Weights of a small mixture-of-experts language model, trained from scratch on English Wikipedia: 18 layers, width 128.
Below are experts of layer 12 (counted from 0) of a mixture-of-experts language model. Rows are named router (the router's row for the expert), up (a neuron's input weights, with its number), down (a neuron's output weights, with its number) and show model dimensions 0-127. Each number is 500 + 50 x the weight over its row's rms, rounded and kept within 0 to 999. Numbers have three digits each.
Before each expert's rows: "mostly gets" lists some tokens that are sent to it at least half of the time; "comes before" lists some tokens at least twice as common just after its tokens as in all text. This comes from a sample of Wikipedia text that the model never trained on. Tokens count by the router's weight.

# expert 74
mostly gets: " final", "forman", " north", " south", "inal", "vers"
comes before: "e", ";", "s", "i", "ly", "}"
router:533527503438461551526470430531486498457532562538535416489473542520608404439517523539530481529524479504501497414597496579498513423419546541527487513450541551595443441510493505441469459535528514411553527449464588462602522565600474577477553572494480528423457596488529506542574475482420509540538561393574538463561526540544548552605534571500467533452482554503499505547493551539521535598479
up0:663401365526424509475490442515480478514498526464522464512429428450510491379507462543529516444514551518399520518518503537468566508568555513534530549518523496523554485490479534434605438538433465459517507471433552444486512457511438437520475520612432488462486536435498570555529440519435488534498440460586509457557495523559501453659462608471520509554499569470521490494508501466550519559475
down0:464569425514412525498537479462377465514527557455583504523506616533572561500535422616537467525550499553468347440478481538393517590516531465425488591508456395540519449496482524558529437458470486514489543475479425517517497487489464460468492485549422591528425588510536507558552466565516524534561495506544508457511504475476604602452511537496512513462479479475454531443485533493429454433464
up1:523531425454484567412461505549504567492537642490513504500500406547524511433437465496508522515557539474432432478502604515415538532461583553409479453473418552403474549511464422507489507477441467488458546495610531524401530596544448411539490597532491496456435464600502521544521467544479511448514492465511472395544575544503513454503585498533482552524545519500501389426528521539472474523536
down1:498602506500466495437455461472532544586471582578463510495512406476567561509542461436594542494494496617486567429459531531561485506510550510478549475460507478510465565457574544508482514542541533467459610588534440564497557447466467515582470475551534496448436455528486451444465480549430502556500554539498492464518442488428445552509427460552457579534611394546468414465438435478444501457391
up2:543422532490529459476476528488512501526539449537566523518486488484489484520550593478491559557490521566529507404494519493547442538476471565510456550555602492477436436576486472473551459514531647461623506488436465547567498565595524473529430453561485515555494520579561533424505491526477454418466520454500490501442513496493463609399517462429461500457460526597372528486532639502477502484409
down2:567508552551502506495565433528425465502440422493506542474552472589446511523457539525527521566516576480451495528507488561511560517540478457531374553540526521484471442506426546520513489549475414462525503580546529446533520463464426526522518517446551531493517523498499497372428373473501517506522432500559555402494503540519636459491496563564569536549552498406468507613542455489600607581526
up3:466459470442489544480400451508540431562416583552525473486472528524596478524416553532400519553498528489404499500635495505490529539522511496487466511443442500498457436437520438462553511452543474452429507440482425577504602484558568479473595482575451429509442513387473613591524457492482549464404537469529504487523496568492536532500554432456496474540434508506497475559471543529556588527566
down3:380470587459441470527468534445437497536534486502535574556436505492444464537492460523436436475490453472529425519541518506503460572520559526540490428487561506410576573483412507516477524487491383475542457454474467421551477553507548539438487503496485444470502527483556525603558475462445512561501553444442475470499537498467532515501498511558406391528426571543652357453521471551521422511445
up4:501531521501513524528440503562449476474515596601472402503555487545533500568523426533389487503449488487547502573508510462556438473467427537496488462484494487519396455526513484556534463512474468523572507545453605544614477608487447523570480583442516561404540531556509584527480438510440465393503540488578505404511519567541568565522491545503522546451509558566440620471478496488570445440518
down4:651455489448570522544475598541565384474539566577538551519525544505472489482483530516460448515463459508474481476559483446614410481414473448479551507475454487520483530451479505479544516520502518663500478431424535442588538507484441557485482514461483510549514495504420517567536409481636509497526483570533483488504499438493547573442593519561449552526550598483461530454484458468497484575464
up5:494446494463468523416491485502497603602457521527609547532609464456561464439443527510498486504527457600442529515572554566530473428594529502600452475573631533544530543553521445410534526460430526533525495520560496473450492516594470473470483594445555407517501500498462527470572499548442521426475618448505550502482467475532543580491492425528547490536418491525494550452459503539489510523418
down5:464557356566449518584450557511532543552525543527495541554550453536486457464483576559494481472458458408500425454591494502502496565493644532519500452592531453493537587493566455480520501588535420527443495535505443427494531530516498456543525576529514433469559583496500432419564481446487451488538524537430560566450498517537507525487508490551454392500446566479468465497580475631527554537499
up6:577435576411462521521504454512422430557495464488555507474495479566486533453529417537501532463510491548535419472465545512442547428545575500527516492501507420498497531522519449496590480527560361470526513482484556533445404506526527393439501545528548517431473411498538493535546502505511492448533584576466441419585451477498405509534500454567556482489486427437547477375492424528492466580377
down6:480424420507415487471507564465469419642492524545456528458477555416414499451513495493427416601482489507514528489418572577505557511532498483536492538533602566466498413554491500505427458494546523557565527447378541450531550465413574520527537433527509463512480440468436450458455530511491415450499513497517611496446553499521538463477535558525484562424505524516524574434500475442470511477617
up7:482636438455460511528597460477564461491547416540530567479574467459526549485528454449534562439411503541408464399532461529464533408499463467452529506541503451469446502526479555465587528474494486533445468556513554582442571527549465495531542511478472458501529499508504557492454518570461535426575645398569523475506526523565524545474450505554520547597524537532541490388462475594461454543461
down7:440565509509541493546530380422478378403528450472436497574525520499486530451509555410496452512549531457537417532536438511504486462507651615541474504526506477502475494533504505484498557445540452535452474446572494430463517547585432535514509559489488510506571425563521551437375556506470463448456456497505510490393422447511561521507507499507494518451412615489536516447458516398520510544467
up8:529465496424471553477515497543558556488512497458574468410545571544509427504507453548492515498499631437422491548465567492450484481468444518595546534450557512596527566516409506392471414492504499494506534470535496480494432516504520526484538604498561466424505580564522604597490480453463538504474502427550443484482555483465520466641606545451439592479457473566455465541495572500533513563482
down8:469620488466457523546525467515505508458524566488507482368461617537501506495475486451470468612602517493514555465561449513513545457549585481471453584455480458624582512393484475470409476566476591497508459442465497482476507474581531472438465557460542552499474398531555428585552515464476479433484508501446544431575505536495505536555437611475453463481488466452487487521472459527537522565581
up9:558533469442508562405532477509542499497466487452551479559451508502586570466475534602463548521480507510481540457521457598441502452507548517538559555523511494378403521533542460528522461608542542535508551515467425506460501522624394505564531493544517512379593460495631494524477480453515521464526558480606514420507549530496451444420525445500461506591442476520499431505518563562518576525458
down9:498471503530472539502567396446485573395512512581523513464576442524593450474530589525558496509563529433615513467560534564520577448529524521523511489449510513569534552509561465462448522522532514505503470533509474471505428493559503505484466417543426456495522473492504544434493491467503502380503414517534500443517513534469484425516538577428542573373441475421544472425574494531620488632554
up10:521513465512550520464537434556566527658432525494605430483587557410503432469544539458420508510512428494557447441468568558468517498455520499481479481457539504448516520576528452502456447442549441387406475534484420491520519626494462546494545430524508506478421498458479604558480571511469500441530495467436500469473486472570530477513476473483445453513429537505440471558504419516495379438578
down10:593543544429463488427492497529538531457472454588467467417521544502440455533551461566479467544458411511496541457546581466570576522546526470431554448508482565398436563541596576497598480444471504485464456503399468519525494389461474522450479411472472498498435498540500509575460571529475453485546512487557427456500422548424476519567491555529440415487482424429500543513467517497533464497635